{"d_model": 128, "n_experts": 24, "d_shared_expert": 0, "activation": "swiglu", "normalize_top_k": true, "routed_scale": 1.41, "balance_bias": false, "norm_eps": 1e-05, "optimizer": "soap_variant", "beta1": 0.95, "batch_tokens": 131072, "seq_len": 512}
Below are experts of layer 2 (counted from 0) of a mixture-of-experts language model. Rows are named router (the router's row for the expert), gate (a neuron's input weights, with its number), up (a neuron's input weights, with its number) and show model dimensions 0-127. Each number is 200 + 30 x the weight over its row's rms, rounded and kept within 0 to 999.
After each expert's rows: a language model's description of what the expert responds to. This comes from a sample of Wikipedia text that the model never trained on.

# expert 21
router,199,174,251,231,165,204,200,268,222,193,159,254,171,275,168,162,204,131,176,178,179,192,179,230,192,184,149,184,216,191,202,274,190,238,226,246,198,248,146,138,200,130,232,181,199,126,204,246,190,190,209,202,243,118,196,188,192,144,201,233,191,241,215,197,215,204,158,237,224,213,223,212,212,210,198,243,185,231,209,190,194,209,212,192,184,189,211,178,212,213,212,179,203,197,173,176,183,198,181,182,197,215,176,160,209,197,208,221,216,180,181,147,201,209,202,233,133,227,188,224,179,226,228,195,157,198,234,186
gate0,200,188,205,178,192,205,210,169,210,205,209,226,274,177,202,222,211,232,160,213,186,167,152,128,199,180,241,187,193,166,216,211,212,253,144,167,156,154,221,181,180,180,162,203,203,145,199,201,214,189,203,238,195,195,230,205,170,219,254,187,187,192,226,146,211,171,191,220,214,194,166,225,184,198,186,213,222,219,212,181,239,146,197,166,126,152,202,203,173,233,222,218,267,187,204,178,225,279,189,230,211,235,218,205,238,203,222,169,251,201,223,253,130,159,206,162,195,201,157,251,196,212,194,214,202,149,172,230
up0,188,229,203,180,200,150,213,145,235,197,215,247,227,205,173,223,270,148,158,172,169,221,149,190,163,189,230,181,256,215,182,298,204,162,228,222,193,183,180,209,217,179,189,169,195,207,186,153,202,214,207,235,181,175,208,210,208,177,154,166,181,177,235,180,197,187,243,193,202,190,219,131,240,215,205,201,168,146,214,209,201,189,203,225,196,202,172,218,183,240,229,219,203,203,167,257,224,224,154,217,257,204,144,224,215,134,195,214,216,244,138,195,182,195,189,243,174,228,213,181,195,148,216,166,204,165,162,192
It responds to: Word-initial fragments. First pieces of words split by the tokenizer, like re-, un-, sp-, sh-, dis-, in reve-al, spl-its, amb-ushed, plus short words.

# expert 23
router,226,218,249,165,167,185,140,232,215,219,169,204,172,170,199,188,214,174,205,232,240,187,238,238,226,220,181,182,203,167,213,160,222,198,158,210,203,174,155,139,163,224,230,166,196,232,221,236,209,219,215,223,205,193,137,224,175,282,256,229,202,192,255,192,201,207,160,237,168,201,179,237,203,224,158,252,195,192,156,183,193,165,228,202,151,195,259,152,209,202,204,194,165,214,173,242,194,162,189,230,182,231,209,194,187,216,205,204,224,168,191,153,213,193,185,188,146,214,195,194,198,216,180,140,136,155,264,179
gate0,224,209,210,175,183,167,185,203,205,208,237,181,191,160,194,155,257,190,241,211,248,163,228,189,243,242,177,194,186,152,208,241,120,136,242,202,214,149,174,181,195,209,117,178,246,236,203,229,215,210,209,159,217,172,196,249,205,237,219,192,226,166,189,166,177,218,145,207,233,203,183,231,207,198,175,229,194,193,238,218,238,236,224,181,206,266,144,215,205,199,146,228,182,201,220,256,186,245,186,182,184,211,157,197,185,195,234,218,175,183,177,249,204,192,219,197,154,200,228,152,203,192,254,208,174,216,169,225
up0,190,238,214,225,137,157,175,200,148,163,171,199,226,197,225,177,213,236,211,193,161,246,202,218,279,168,204,210,114,210,217,206,131,166,215,171,198,173,207,254,163,226,170,178,187,194,211,172,175,182,237,144,222,205,206,239,214,183,233,195,184,212,213,176,185,194,205,234,209,203,208,203,170,185,256,215,192,152,201,200,198,193,174,196,218,228,190,197,251,196,186,160,249,177,139,247,238,222,223,200,170,133,182,201,202,206,248,219,179,206,252,244,178,188,183,202,221,194,221,191,258,254,162,245,181,195,173,174
It responds to: Parentheses and capital starts. Opening parentheses before years or units, and capital letters starting split names, such as Se-ahawks, Lic-ensing, Fin-neas, and LaTeX brackets.

# expert 10
router,215,189,160,197,224,225,232,243,192,192,179,167,238,213,186,215,218,131,210,179,253,266,168,136,191,207,216,244,196,207,210,235,181,190,177,168,259,202,238,251,195,170,156,188,207,154,225,245,183,215,194,206,211,280,231,173,193,148,213,213,213,197,213,235,232,192,162,116,219,200,169,196,199,218,207,190,164,238,219,205,181,163,201,203,185,216,139,201,195,221,211,211,167,177,179,212,235,193,185,194,268,106,218,239,216,188,193,197,179,218,211,147,194,184,191,195,231,188,214,194,148,197,248,212,231,192,193,180
gate0,220,206,209,151,184,151,169,182,224,196,180,204,213,210,138,193,213,126,166,220,211,167,207,154,188,188,190,219,227,182,199,163,226,234,164,193,247,219,206,183,157,173,148,225,239,206,210,167,179,219,156,207,130,219,165,201,231,198,163,179,262,202,232,134,169,210,204,186,205,251,187,156,226,206,182,212,189,225,192,204,201,223,201,167,188,170,198,199,252,283,164,203,181,225,190,214,165,163,202,185,184,172,202,237,214,206,168,288,222,201,172,233,207,180,235,159,232,202,191,174,248,205,224,162,220,182,254,177
up0,205,193,213,223,211,153,206,212,218,229,187,211,188,153,181,204,225,238,175,201,186,203,197,237,187,206,189,200,219,237,236,220,229,144,193,211,174,139,212,210,174,205,217,193,202,245,208,239,222,213,224,243,177,175,144,210,159,200,159,175,196,196,162,207,249,186,193,212,202,174,173,213,207,141,182,201,225,268,176,211,225,204,183,172,322,173,209,188,274,240,199,209,182,232,211,192,200,142,167,197,248,160,215,196,232,158,172,150,163,208,172,234,159,214,159,196,235,185,209,194,179,207,153,266,211,246,193,225
It responds to: Prepositions, verb endings. To and prepositions after verbs, plus past participles and verb suffixes, such as released in, made, known, prevailing, conceived.

# expert 9
router,185,196,173,203,203,168,165,121,188,236,189,169,206,210,228,199,166,213,182,174,220,164,141,216,180,186,192,206,239,262,223,151,202,176,164,232,193,223,165,157,219,281,184,235,234,186,160,193,162,168,191,221,139,204,202,195,200,235,206,205,150,154,176,224,245,176,149,132,232,187,194,209,211,212,234,202,180,205,231,208,180,246,164,181,193,197,175,220,175,193,180,233,208,182,224,164,157,173,186,154,194,228,186,183,202,184,166,198,196,173,197,202,192,175,256,248,171,150,228,140,192,190,183,223,267,156,193,193
gate0,168,227,188,233,168,244,162,218,208,229,179,192,184,199,191,221,214,252,189,241,173,193,164,159,252,190,186,166,225,220,241,221,199,157,163,172,180,159,226,195,214,224,194,186,225,230,231,223,198,223,282,191,170,221,216,210,184,216,216,171,219,186,245,90,210,177,181,179,198,206,233,177,176,190,202,193,209,193,204,232,227,268,169,253,185,184,260,165,209,180,233,154,208,217,229,246,201,155,252,186,198,192,192,181,207,215,197,186,159,213,169,166,203,288,215,236,242,206,193,240,185,202,204,168,188,184,149,203
up0,189,174,173,185,233,179,193,231,205,190,200,186,186,224,170,129,209,249,168,142,183,184,185,199,184,223,163,260,194,191,200,237,138,205,198,232,174,221,199,224,162,121,231,213,214,174,214,238,165,188,176,171,233,166,184,187,249,183,181,172,146,177,164,205,199,218,223,205,168,208,230,227,195,216,203,198,236,187,173,155,212,163,239,241,199,223,203,259,202,232,149,262,182,202,154,192,191,243,197,203,175,209,173,228,238,202,198,301,210,187,187,210,176,159,156,225,192,164,196,170,184,171,173,212,135,184,220,190
It responds to: Determiners and possessives. Articles and possessive determiners in running prose, mostly the after prepositions or verbs, plus a, an, his, their, 's.

# expert 22
router,194,114,237,235,146,213,237,171,204,135,98,218,232,161,186,221,212,183,181,172,198,151,194,168,218,184,200,197,184,205,206,194,190,178,260,219,216,248,207,168,227,320,154,179,219,223,215,223,199,209,188,212,146,229,228,188,186,178,205,230,162,177,149,224,231,186,178,180,229,235,155,211,214,190,159,203,169,150,180,192,201,213,179,179,234,200,180,196,204,198,195,205,203,205,198,222,216,222,212,232,196,199,219,174,175,189,222,204,176,177,207,207,185,192,234,291,206,217,219,217,151,186,168,217,227,194,183,199
gate0,160,139,240,199,173,198,217,160,204,160,237,158,179,162,141,174,222,235,130,219,211,173,148,166,201,165,193,209,256,223,220,204,216,192,232,162,235,230,171,173,148,169,191,200,202,249,174,232,215,179,204,210,213,198,187,232,207,202,239,204,115,181,250,168,214,178,200,194,154,197,173,234,188,157,196,229,209,207,178,225,198,228,166,230,184,207,185,136,229,173,210,198,176,134,172,192,169,187,182,193,199,158,244,207,223,162,197,175,162,230,220,148,145,203,234,176,186,152,216,186,247,221,179,200,220,196,188,192
up0,230,199,214,209,208,234,224,238,192,179,172,181,168,236,200,168,231,180,239,251,199,216,172,185,168,239,168,193,233,164,164,192,271,218,185,237,240,203,197,182,205,170,182,179,253,188,257,228,269,215,150,225,183,167,220,188,204,266,177,183,274,188,201,243,181,166,125,257,199,235,185,206,226,182,200,222,197,288,230,224,163,229,205,199,187,218,206,177,226,173,202,212,225,199,189,196,189,168,209,222,194,213,162,194,179,211,167,162,186,163,243,184,176,252,177,183,205,199,232,182,215,216,210,167,263,204,239,219
It responds to: Nouns and adjectives after determiners. Common nouns and adjectives right after the, a or his, such as first round, railway station, male, home; also loot.

# expert 16
router,151,229,248,183,248,155,241,166,271,242,228,145,202,250,191,217,173,174,208,207,181,185,191,185,234,179,204,152,222,209,200,129,225,211,276,161,191,188,166,208,222,248,216,221,218,200,237,230,197,199,178,172,266,238,229,222,223,216,209,205,206,172,235,198,155,224,240,193,185,216,238,220,200,151,212,154,243,219,204,185,211,233,167,196,237,210,119,228,216,229,187,175,214,230,209,270,177,214,214,193,197,277,197,192,216,173,186,178,210,217,230,216,231,227,166,193,207,218,217,203,186,193,173,206,177,240,183,181
gate0,211,179,200,205,222,176,185,224,126,239,199,117,151,174,206,132,189,224,190,197,167,230,184,201,197,211,233,194,166,171,219,175,172,175,181,201,196,191,162,254,248,215,202,210,201,232,182,215,188,158,238,221,234,242,229,170,194,189,171,167,189,207,149,197,185,165,223,262,199,214,215,191,186,199,210,195,210,211,140,237,211,175,204,174,175,230,252,187,183,132,252,187,224,189,212,153,223,193,187,243,215,206,206,211,186,224,184,206,264,161,194,135,231,267,199,142,164,184,234,185,211,229,208,213,188,207,154,148
up0,204,215,221,210,182,161,238,195,187,227,223,235,209,236,179,250,219,191,222,231,205,207,201,176,202,203,148,148,159,191,154,226,191,189,144,142,146,185,148,193,209,208,181,188,235,175,249,172,170,195,157,222,183,153,176,236,184,169,249,185,227,197,183,172,197,219,246,161,219,216,181,188,189,183,201,148,185,209,188,228,188,153,163,165,220,212,176,268,205,250,178,202,200,204,205,251,239,221,220,243,190,210,157,219,181,174,140,203,189,175,230,135,205,219,254,217,171,269,183,192,168,238,157,230,227,164,182,184
It responds to: Sentence-ending periods. Full stops ending sentences, abbreviation dots like c. and r., decimal points and percent signs in tables.

# expert 0
router,236,243,173,192,169,142,123,226,230,219,183,204,137,221,193,233,227,240,224,204,234,249,225,226,176,182,203,172,152,234,179,184,223,228,195,178,215,201,233,190,190,208,227,258,183,245,230,166,217,166,223,163,243,213,214,194,242,232,258,183,170,199,184,219,182,216,169,184,195,204,184,202,196,240,126,208,223,190,137,239,207,193,212,134,199,206,216,158,219,164,184,201,168,211,194,188,147,200,222,232,189,244,182,181,176,192,163,179,171,158,150,210,214,219,191,191,168,182,238,244,159,199,244,229,157,174,241,220
gate3,199,195,237,190,222,163,177,208,222,213,256,176,213,208,193,194,242,197,163,185,201,176,151,211,183,174,195,207,171,188,184,135,227,206,173,242,244,219,251,214,234,182,197,237,199,205,261,185,198,199,212,96,208,203,182,227,272,206,185,214,195,237,234,203,193,195,188,223,221,247,161,192,247,244,201,187,217,216,235,203,247,189,216,196,200,251,176,162,177,212,197,205,216,200,225,228,217,211,228,258,188,222,218,262,233,191,198,172,167,141,139,214,159,171,180,238,141,204,248,214,143,196,248,213,232,188,200,184
up3,182,248,202,242,171,175,156,159,156,190,175,177,195,217,247,247,199,205,149,226,160,149,226,232,220,193,169,208,195,223,204,203,166,218,164,228,197,256,267,208,211,246,216,193,232,182,203,230,216,188,216,171,196,177,220,145,233,207,199,243,248,192,253,189,203,216,223,221,157,219,168,183,151,165,195,164,222,255,185,225,205,182,180,193,186,142,222,184,171,233,267,195,202,244,200,262,222,176,230,261,259,219,215,203,199,152,211,150,241,179,192,225,200,193,206,193,209,258,202,189,220,188,201,210,249,198,189,171
It responds to: Name-initial capital letters. Single capital letters or first pieces starting a proper name or word, often surnames, such as the L of Laffranchi, Gu in McGuinness, K-12.

# expert 19
router,166,207,177,111,233,220,221,226,193,254,257,228,225,198,236,214,212,247,200,174,209,144,190,236,182,184,225,252,231,231,227,234,167,194,197,152,207,138,237,189,166,197,155,215,155,199,183,213,171,206,197,192,135,200,194,190,220,205,212,229,256,236,215,173,193,154,225,220,256,190,243,175,221,180,222,176,289,187,183,233,190,236,194,235,177,178,176,205,192,178,198,202,177,147,211,258,202,216,204,182,220,219,200,210,160,190,184,188,192,216,200,205,136,195,129,199,136,182,172,177,210,176,205,184,199,198,192,191
gate0,183,226,208,204,187,231,157,199,153,220,197,243,190,148,232,173,164,180,160,216,214,216,179,202,204,175,197,240,204,173,209,248,210,201,204,220,145,155,223,180,181,191,206,232,187,192,238,228,244,207,213,219,225,182,149,219,167,208,241,254,222,223,212,218,209,175,220,220,142,193,198,219,173,172,268,222,171,188,217,249,247,262,187,217,196,170,182,195,214,196,280,207,225,228,226,204,152,124,242,173,194,252,195,186,163,136,188,249,157,210,195,243,213,180,201,187,232,239,239,192,223,235,149,210,192,214,228,218
up0,220,203,176,187,160,219,213,240,201,192,165,183,213,169,181,153,196,197,189,186,174,192,235,207,216,137,171,191,226,201,206,210,199,210,233,223,217,204,212,161,282,187,170,165,171,239,234,199,184,167,124,224,229,234,221,193,238,200,240,190,188,188,127,203,169,186,216,205,198,180,208,206,212,228,179,226,185,220,251,187,204,178,231,158,204,254,206,179,193,193,197,203,181,238,181,272,166,269,197,214,204,168,201,161,152,221,212,195,218,187,153,194,245,260,212,166,177,163,196,143,146,248,218,157,221,245,147,232
It responds to: Prepositions. Prepositions like of, in, by, for, on, at after nouns or verbs, as in Ministry of, filmed in, during the season.

# expert 4
router,179,258,177,158,199,165,189,246,158,195,218,220,246,156,160,192,190,214,184,237,233,148,202,216,236,206,210,308,161,190,195,210,199,166,187,192,184,213,173,219,237,127,222,210,218,175,168,208,220,235,219,169,202,210,171,200,219,253,205,135,190,234,216,225,232,225,172,218,241,201,122,177,195,222,197,163,174,189,199,209,213,250,168,197,204,203,199,199,210,244,217,191,213,130,233,153,192,208,192,158,209,183,205,251,197,203,205,188,187,232,232,217,212,219,247,250,204,176,225,273,192,198,216,215,189,199,156,174
gate0,145,161,184,205,174,185,175,198,181,182,239,248,224,217,163,246,156,248,195,151,186,206,205,194,215,131,171,222,205,148,204,184,232,192,194,169,189,180,234,217,259,192,220,254,118,215,199,186,216,158,206,221,243,237,205,236,210,251,164,195,213,207,185,258,188,185,177,167,154,164,236,172,233,204,213,179,188,152,179,178,220,204,145,184,224,201,215,210,182,180,194,225,255,210,238,173,158,161,238,230,172,264,206,191,183,205,164,231,195,179,155,213,209,232,175,187,247,163,232,204,185,212,181,168,180,201,235,233
up0,224,240,239,189,178,222,177,160,203,223,241,243,184,185,202,214,167,148,267,155,168,215,209,209,211,163,204,208,190,220,183,179,144,177,214,152,219,188,195,210,227,227,224,197,181,215,225,170,199,179,173,230,211,216,240,241,180,218,246,205,174,264,155,203,188,218,208,182,154,144,208,233,224,285,165,178,167,190,215,195,181,191,195,250,186,168,153,201,228,228,259,260,195,186,259,178,220,196,181,254,199,229,209,268,188,173,206,184,193,151,189,209,183,227,211,232,174,232,219,230,146,157,198,191,222,191,200,242
It responds to: Line breaks, table markup. Newlines, table pipes ending rows, section heading equals signs and list hyphens in wiki tables, lists and headings.

# expert 15
router,218,132,203,218,211,256,238,130,164,186,207,184,198,182,207,197,203,166,161,207,172,209,244,196,252,198,198,199,240,196,144,217,206,216,225,219,213,191,250,211,222,173,169,196,212,151,193,195,226,206,191,214,248,237,149,188,207,192,170,221,185,206,256,155,160,184,267,222,301,237,236,198,200,258,172,179,201,189,219,197,190,224,165,196,197,201,205,225,205,204,201,212,236,210,169,213,207,202,168,168,177,126,219,222,207,189,255,214,187,241,194,199,192,183,211,253,255,197,185,247,230,194,204,212,263,214,175,249
gate0,156,193,161,152,208,194,221,192,222,208,206,244,177,200,209,234,209,232,242,176,152,155,231,172,202,124,166,193,189,197,192,218,187,173,201,189,193,211,207,223,219,215,213,239,171,227,190,231,226,249,223,202,200,209,160,172,217,193,254,178,142,191,195,268,139,208,172,183,194,142,189,216,160,220,158,198,168,226,195,203,219,163,130,232,196,169,188,175,189,206,243,241,168,170,245,221,217,196,235,188,257,168,172,245,137,239,196,171,218,271,177,160,221,222,224,182,234,199,207,246,236,189,186,195,210,189,234,215
up0,211,134,202,209,211,185,222,118,197,184,227,213,198,223,222,229,203,200,230,264,201,195,204,228,118,193,198,188,219,184,124,153,239,213,204,193,179,199,167,220,203,183,199,180,213,198,181,192,141,149,193,235,234,224,187,206,233,253,193,184,184,194,179,272,230,191,140,156,238,247,215,229,227,215,178,224,200,208,174,242,240,214,173,156,161,197,234,209,209,195,144,237,197,197,173,170,181,133,182,195,167,206,234,176,242,173,183,167,167,164,207,186,208,235,158,187,171,252,204,206,208,202,187,214,156,165,201,185
It responds to: Common nouns after determiners. Generic nouns and plural endings after the, a or his, like years, team, season, people, career, appoint-ments, develop-ments.

# expert 1
router,195,140,211,190,215,257,225,194,240,212,253,228,123,280,222,178,201,225,193,217,198,200,268,167,184,255,171,181,212,182,211,169,193,182,223,274,194,192,164,175,188,244,227,195,193,255,177,203,200,200,175,187,235,124,253,198,204,154,187,199,216,157,173,237,180,190,162,255,223,209,198,203,200,159,189,223,178,188,203,136,202,158,217,224,166,196,192,198,210,156,191,191,204,193,173,201,203,212,176,223,207,231,180,186,223,249,182,194,193,240,239,152,166,218,199,167,159,216,205,241,234,193,143,175,212,237,197,197
gate0,182,246,188,192,156,147,248,184,195,175,201,190,248,225,194,201,225,153,147,201,254,206,186,105,222,242,224,217,214,238,186,217,197,214,179,235,164,215,241,219,189,194,209,168,204,238,191,122,192,198,183,151,166,233,210,174,251,234,250,198,221,161,182,238,212,252,147,206,207,224,191,161,222,176,175,223,231,196,249,236,172,247,168,210,184,220,178,165,198,235,197,189,242,232,181,145,237,229,200,210,185,224,195,236,223,237,193,231,185,139,182,222,201,191,189,242,219,161,181,163,211,209,227,203,220,211,223,216
up0,219,213,251,231,181,184,209,165,197,228,239,216,164,192,220,187,212,222,175,195,258,242,212,206,175,257,235,215,216,227,205,198,207,241,190,189,202,212,175,190,140,213,186,188,187,273,153,194,158,123,186,219,226,186,175,227,226,217,224,174,118,188,208,218,231,155,167,199,164,208,210,255,209,218,205,244,172,206,222,197,193,179,216,194,216,152,196,223,230,173,217,199,155,261,194,199,229,193,192,135,240,166,219,228,239,210,182,220,217,141,206,214,182,254,156,208,186,157,198,171,228,154,187,144,249,209,235,197
It responds to: Mid-word name fragments. Inner and final pieces of proper nouns and rare words split into fragments, such as Knot-f-est, Beyon-c-é, Los Angeles, -field, -berg.

# expert 5
router,205,185,205,208,183,192,230,230,180,210,188,200,134,186,153,286,174,210,208,204,188,209,180,223,241,188,224,221,172,214,205,154,187,209,240,192,180,243,278,217,192,231,182,205,218,163,156,169,185,222,207,183,170,133,226,204,196,233,190,195,240,227,193,251,231,222,209,215,169,190,259,183,192,239,130,245,270,145,206,189,189,200,159,185,141,186,216,219,175,234,183,224,195,233,197,203,195,170,165,214,159,221,216,199,183,169,250,227,171,241,198,213,212,209,233,188,218,188,184,159,204,175,158,171,265,251,181,224
gate0,216,225,234,202,189,195,184,210,144,209,191,222,187,212,200,224,204,197,168,274,172,225,204,155,222,165,209,211,217,190,226,235,104,208,188,207,187,188,198,241,193,187,139,172,208,197,155,226,158,200,222,221,193,161,160,229,164,199,207,219,191,237,175,198,223,222,180,297,239,181,199,208,203,239,154,209,186,182,246,183,237,225,176,190,197,253,218,208,171,227,160,165,148,226,227,182,197,159,155,186,211,198,244,189,208,184,208,169,210,205,226,182,99,174,172,246,197,215,202,188,201,199,180,211,267,231,163,186
up0,218,207,208,243,174,239,188,216,156,209,168,205,163,155,194,190,262,221,194,250,190,215,208,275,183,111,194,212,185,187,245,180,183,163,204,191,206,195,191,243,212,200,152,193,172,186,218,203,193,167,220,157,211,199,179,179,247,180,209,216,157,216,221,267,243,189,171,215,181,180,225,224,212,204,166,202,219,151,187,179,251,218,189,176,177,183,183,213,168,198,185,183,184,154,276,155,183,116,159,186,206,216,221,218,189,158,281,211,231,190,204,203,211,179,214,219,229,167,232,220,227,204,213,242,240,212,245,176
It responds to: Nation and institution names. Country names and words like University, States, American, Party, League, often in tables or official names, e.g. Germany, England, Brazilian.

# expert 17
router,196,168,213,214,208,192,171,160,185,143,268,208,212,197,191,148,170,197,214,194,189,171,243,169,162,182,192,180,195,161,230,173,199,226,253,239,199,162,250,209,204,149,224,315,253,240,205,164,180,182,202,197,181,154,164,225,210,216,221,252,186,214,244,222,177,182,208,175,167,174,171,190,220,152,202,222,215,170,216,220,187,189,228,209,224,175,203,221,207,247,207,189,178,216,232,193,245,181,208,212,259,169,204,203,187,164,147,187,187,220,249,222,156,188,254,139,211,178,199,196,159,203,257,223,180,222,194,186
gate0,222,160,214,166,186,182,167,189,186,177,269,193,216,192,191,205,165,193,176,151,245,167,196,172,194,203,192,212,190,205,194,168,191,252,260,167,195,217,170,243,231,177,170,252,223,185,270,218,186,199,176,203,181,265,190,197,193,250,200,201,183,245,170,157,182,262,238,187,166,248,115,163,216,242,194,223,214,225,199,228,172,195,233,176,137,270,205,181,180,190,180,202,193,183,214,241,199,184,149,198,203,184,216,195,166,199,204,198,192,203,147,208,224,188,183,248,231,247,214,190,215,240,181,209,251,241,177,235
up0,208,248,208,182,177,218,197,185,197,208,238,195,185,215,191,136,190,166,180,187,197,211,151,120,204,232,187,233,190,211,185,162,222,195,193,189,200,199,188,259,175,247,232,201,206,221,197,193,230,228,169,179,238,227,132,256,235,218,201,217,205,218,196,197,173,225,256,178,190,192,194,208,167,187,202,225,175,232,195,190,167,181,215,232,190,233,224,268,214,179,153,206,191,217,196,131,203,188,204,173,141,207,199,186,162,175,212,260,144,223,203,210,139,132,213,281,177,169,242,215,186,204,160,241,223,207,152,236
It responds to: Year and number digits. Leading digit groups of years like 197, 201, 202 in dates, tables and lifespans, plus day numbers and small counts.

# expert 3
router,176,208,173,174,191,245,136,210,235,152,220,166,199,253,194,218,206,228,221,179,161,240,265,176,190,194,170,207,186,188,213,196,219,194,230,147,163,222,183,238,219,237,199,192,196,189,200,180,215,243,175,220,148,159,190,168,219,145,158,187,216,213,117,227,215,234,255,152,165,169,236,191,218,217,191,191,171,168,208,213,197,196,168,230,150,215,241,203,177,213,200,214,231,167,212,221,171,220,210,174,257,121,159,249,196,165,231,178,240,217,147,194,203,202,154,181,178,212,194,201,217,219,141,230,173,183,216,198
gate0,189,229,167,152,232,207,180,163,184,190,257,170,190,217,239,189,174,241,163,280,174,266,154,166,149,196,194,246,188,132,213,206,210,264,190,190,233,195,179,251,271,211,184,192,157,183,207,192,202,261,187,197,192,209,173,229,182,207,206,211,170,192,225,256,154,188,209,242,163,226,150,200,187,202,191,213,166,172,202,178,161,239,170,156,234,210,190,195,208,209,180,201,197,190,252,183,145,198,180,158,210,159,220,192,205,217,226,196,194,204,264,235,211,223,183,201,243,203,228,154,204,197,176,169,194,251,191,193
up0,175,226,204,187,220,203,272,214,198,245,146,258,192,185,163,200,195,145,219,196,163,251,160,166,227,194,208,242,222,208,210,207,213,236,195,197,212,242,194,175,215,207,219,256,212,218,103,224,218,212,171,249,229,205,214,214,192,212,125,198,160,143,153,171,197,194,193,213,190,185,177,198,176,182,196,228,213,193,243,181,149,215,204,183,177,200,237,153,227,252,232,171,217,140,205,178,147,188,180,187,206,189,219,146,222,213,154,216,209,179,166,163,260,227,194,185,228,172,234,211,197,197,168,233,226,167,224,216
It responds to: Table cell separators. Pipe characters between cells in markdown tables of sports results, election data and statistics, plus semicolons and line breaks ending rows.

# expert 11
router,199,189,135,218,163,253,189,265,189,178,220,187,162,198,199,202,178,239,211,193,254,236,146,170,209,141,186,189,143,261,197,246,211,195,124,168,185,207,274,163,156,202,199,180,201,189,202,147,213,225,200,197,179,165,185,225,201,233,190,187,269,173,227,186,242,225,226,224,205,227,144,199,194,185,172,178,191,211,170,242,200,229,176,183,240,226,185,174,181,196,207,222,245,215,220,158,208,212,207,218,174,232,194,184,201,203,237,208,210,160,207,231,205,176,266,219,251,188,180,147,196,226,239,183,180,242,218,220
gate0,170,202,180,211,222,208,184,165,204,168,198,179,207,210,194,212,201,227,185,294,172,181,181,221,122,252,174,189,210,244,227,162,217,223,234,226,154,234,221,176,191,188,190,180,235,180,197,188,210,156,224,224,196,155,222,231,214,184,246,171,178,151,225,214,195,153,241,206,163,235,217,152,231,202,205,203,171,207,193,177,245,182,199,182,222,175,226,263,160,228,175,213,156,216,167,229,231,223,207,171,207,132,258,241,148,215,212,206,240,199,192,147,174,236,220,224,231,214,182,203,174,168,199,207,176,186,225,117
up0,215,180,191,258,184,207,220,196,214,193,185,250,186,187,209,184,188,239,180,241,161,238,202,171,179,226,250,217,143,163,251,212,233,167,184,183,246,218,224,173,194,258,154,225,231,165,180,185,191,167,193,169,248,216,229,231,177,181,200,248,181,200,202,166,194,248,207,176,107,190,236,205,162,205,184,264,187,199,168,202,162,248,195,191,222,212,199,213,227,186,214,180,168,185,239,186,206,179,240,198,202,171,157,168,225,215,183,206,199,195,155,154,188,130,185,219,279,182,246,155,198,232,198,155,209,211,172,176
It responds to: Names, months, places. Start of proper nouns in running text: month names (April, March), New, place names (Seattle, Ohio, Trenton) and personal first or last names.

# expert 2
router,198,190,173,178,235,151,158,162,231,196,201,263,189,195,193,156,190,120,207,209,235,175,163,222,230,194,209,189,219,195,174,174,227,205,228,186,213,208,190,265,135,247,110,216,189,235,220,240,229,137,189,218,209,222,240,203,187,174,179,214,217,234,218,206,141,222,204,184,189,211,240,191,175,193,247,158,174,200,235,179,223,186,243,217,216,192,211,213,200,172,204,196,249,165,198,166,196,201,217,199,172,144,219,224,213,262,203,229,210,190,215,180,218,215,223,163,142,233,176,243,238,238,158,242,192,149,190,197
gate0,199,167,225,192,227,220,181,207,193,217,215,246,168,205,182,211,184,165,187,223,166,228,172,168,193,185,192,206,210,215,187,189,216,240,222,173,238,127,201,212,252,220,208,233,250,156,221,237,144,231,245,170,195,236,173,191,187,213,160,174,196,186,210,148,231,201,199,191,203,218,148,197,186,199,218,200,223,165,199,227,221,205,235,207,212,161,181,185,234,145,202,154,229,201,142,146,246,217,257,250,173,156,209,230,200,167,184,226,176,209,191,215,212,114,202,132,196,214,257,136,220,269,214,228,179,196,210,202
up0,204,228,199,227,225,188,174,203,240,195,193,187,231,192,232,215,236,174,162,173,199,215,190,241,195,183,208,203,245,259,151,161,190,153,189,260,267,148,153,177,151,196,248,182,170,172,180,229,214,218,192,222,179,188,223,217,170,223,232,235,177,145,190,182,200,167,223,185,221,228,240,190,204,212,219,202,158,172,265,220,161,203,156,172,198,202,190,193,192,171,142,254,216,179,240,172,195,178,177,189,222,192,179,263,160,225,223,197,227,245,168,203,181,241,226,212,204,251,206,152,184,222,138,192,248,217,154,163
It responds to: Clause-ending punctuation, relatives. Commas, closing parentheses and quotes, semicolons, and clause-linking words like that, which, where, while after a phrase or title ends.

# expert 7
router,192,213,169,148,217,169,166,149,142,170,194,200,203,154,259,161,222,223,211,216,170,169,173,230,187,206,238,152,209,187,202,233,181,190,161,216,185,194,187,194,184,250,226,167,225,228,115,183,205,203,209,202,217,242,221,213,217,233,249,148,222,186,208,181,206,168,194,158,149,183,239,191,208,163,229,248,184,245,212,238,177,132,217,173,208,202,254,230,209,187,197,184,188,201,177,178,177,201,189,198,187,218,211,152,192,214,234,193,208,215,206,224,219,216,162,179,207,213,173,180,191,183,297,125,220,267,173,198
gate0,187,202,199,180,280,166,200,181,215,181,127,156,172,163,198,213,254,207,175,187,213,206,226,172,222,126,182,91,180,199,191,194,190,232,175,223,189,198,198,214,196,273,202,193,214,192,139,202,198,208,217,173,203,225,228,220,250,154,151,186,224,228,142,210,221,185,178,187,222,179,279,209,257,193,208,213,161,201,209,195,207,227,209,166,187,204,230,192,204,160,212,217,193,219,210,161,206,197,199,155,253,214,196,230,224,220,207,176,272,203,212,230,149,183,193,225,223,219,182,210,155,222,252,192,182,207,213,189
up0,151,176,196,242,183,192,182,148,181,188,214,209,199,119,197,175,213,188,213,168,222,219,179,173,241,167,184,190,142,227,203,206,219,228,190,175,245,202,215,210,212,193,211,202,219,210,204,130,187,151,253,183,203,166,233,221,169,153,223,203,230,181,220,216,224,215,172,198,204,195,166,222,222,191,175,271,296,164,229,225,173,249,262,223,218,175,241,195,235,214,202,148,228,148,207,228,197,220,172,202,198,187,182,190,228,193,181,197,251,171,251,181,182,218,185,255,164,234,159,203,233,211,177,252,231,196,188,159
It responds to: List and heading punctuation. Line-initial dashes, colons after infobox field labels, heading equals signs and pipes, as in "- Type: Research Laboratory" or "- Class:".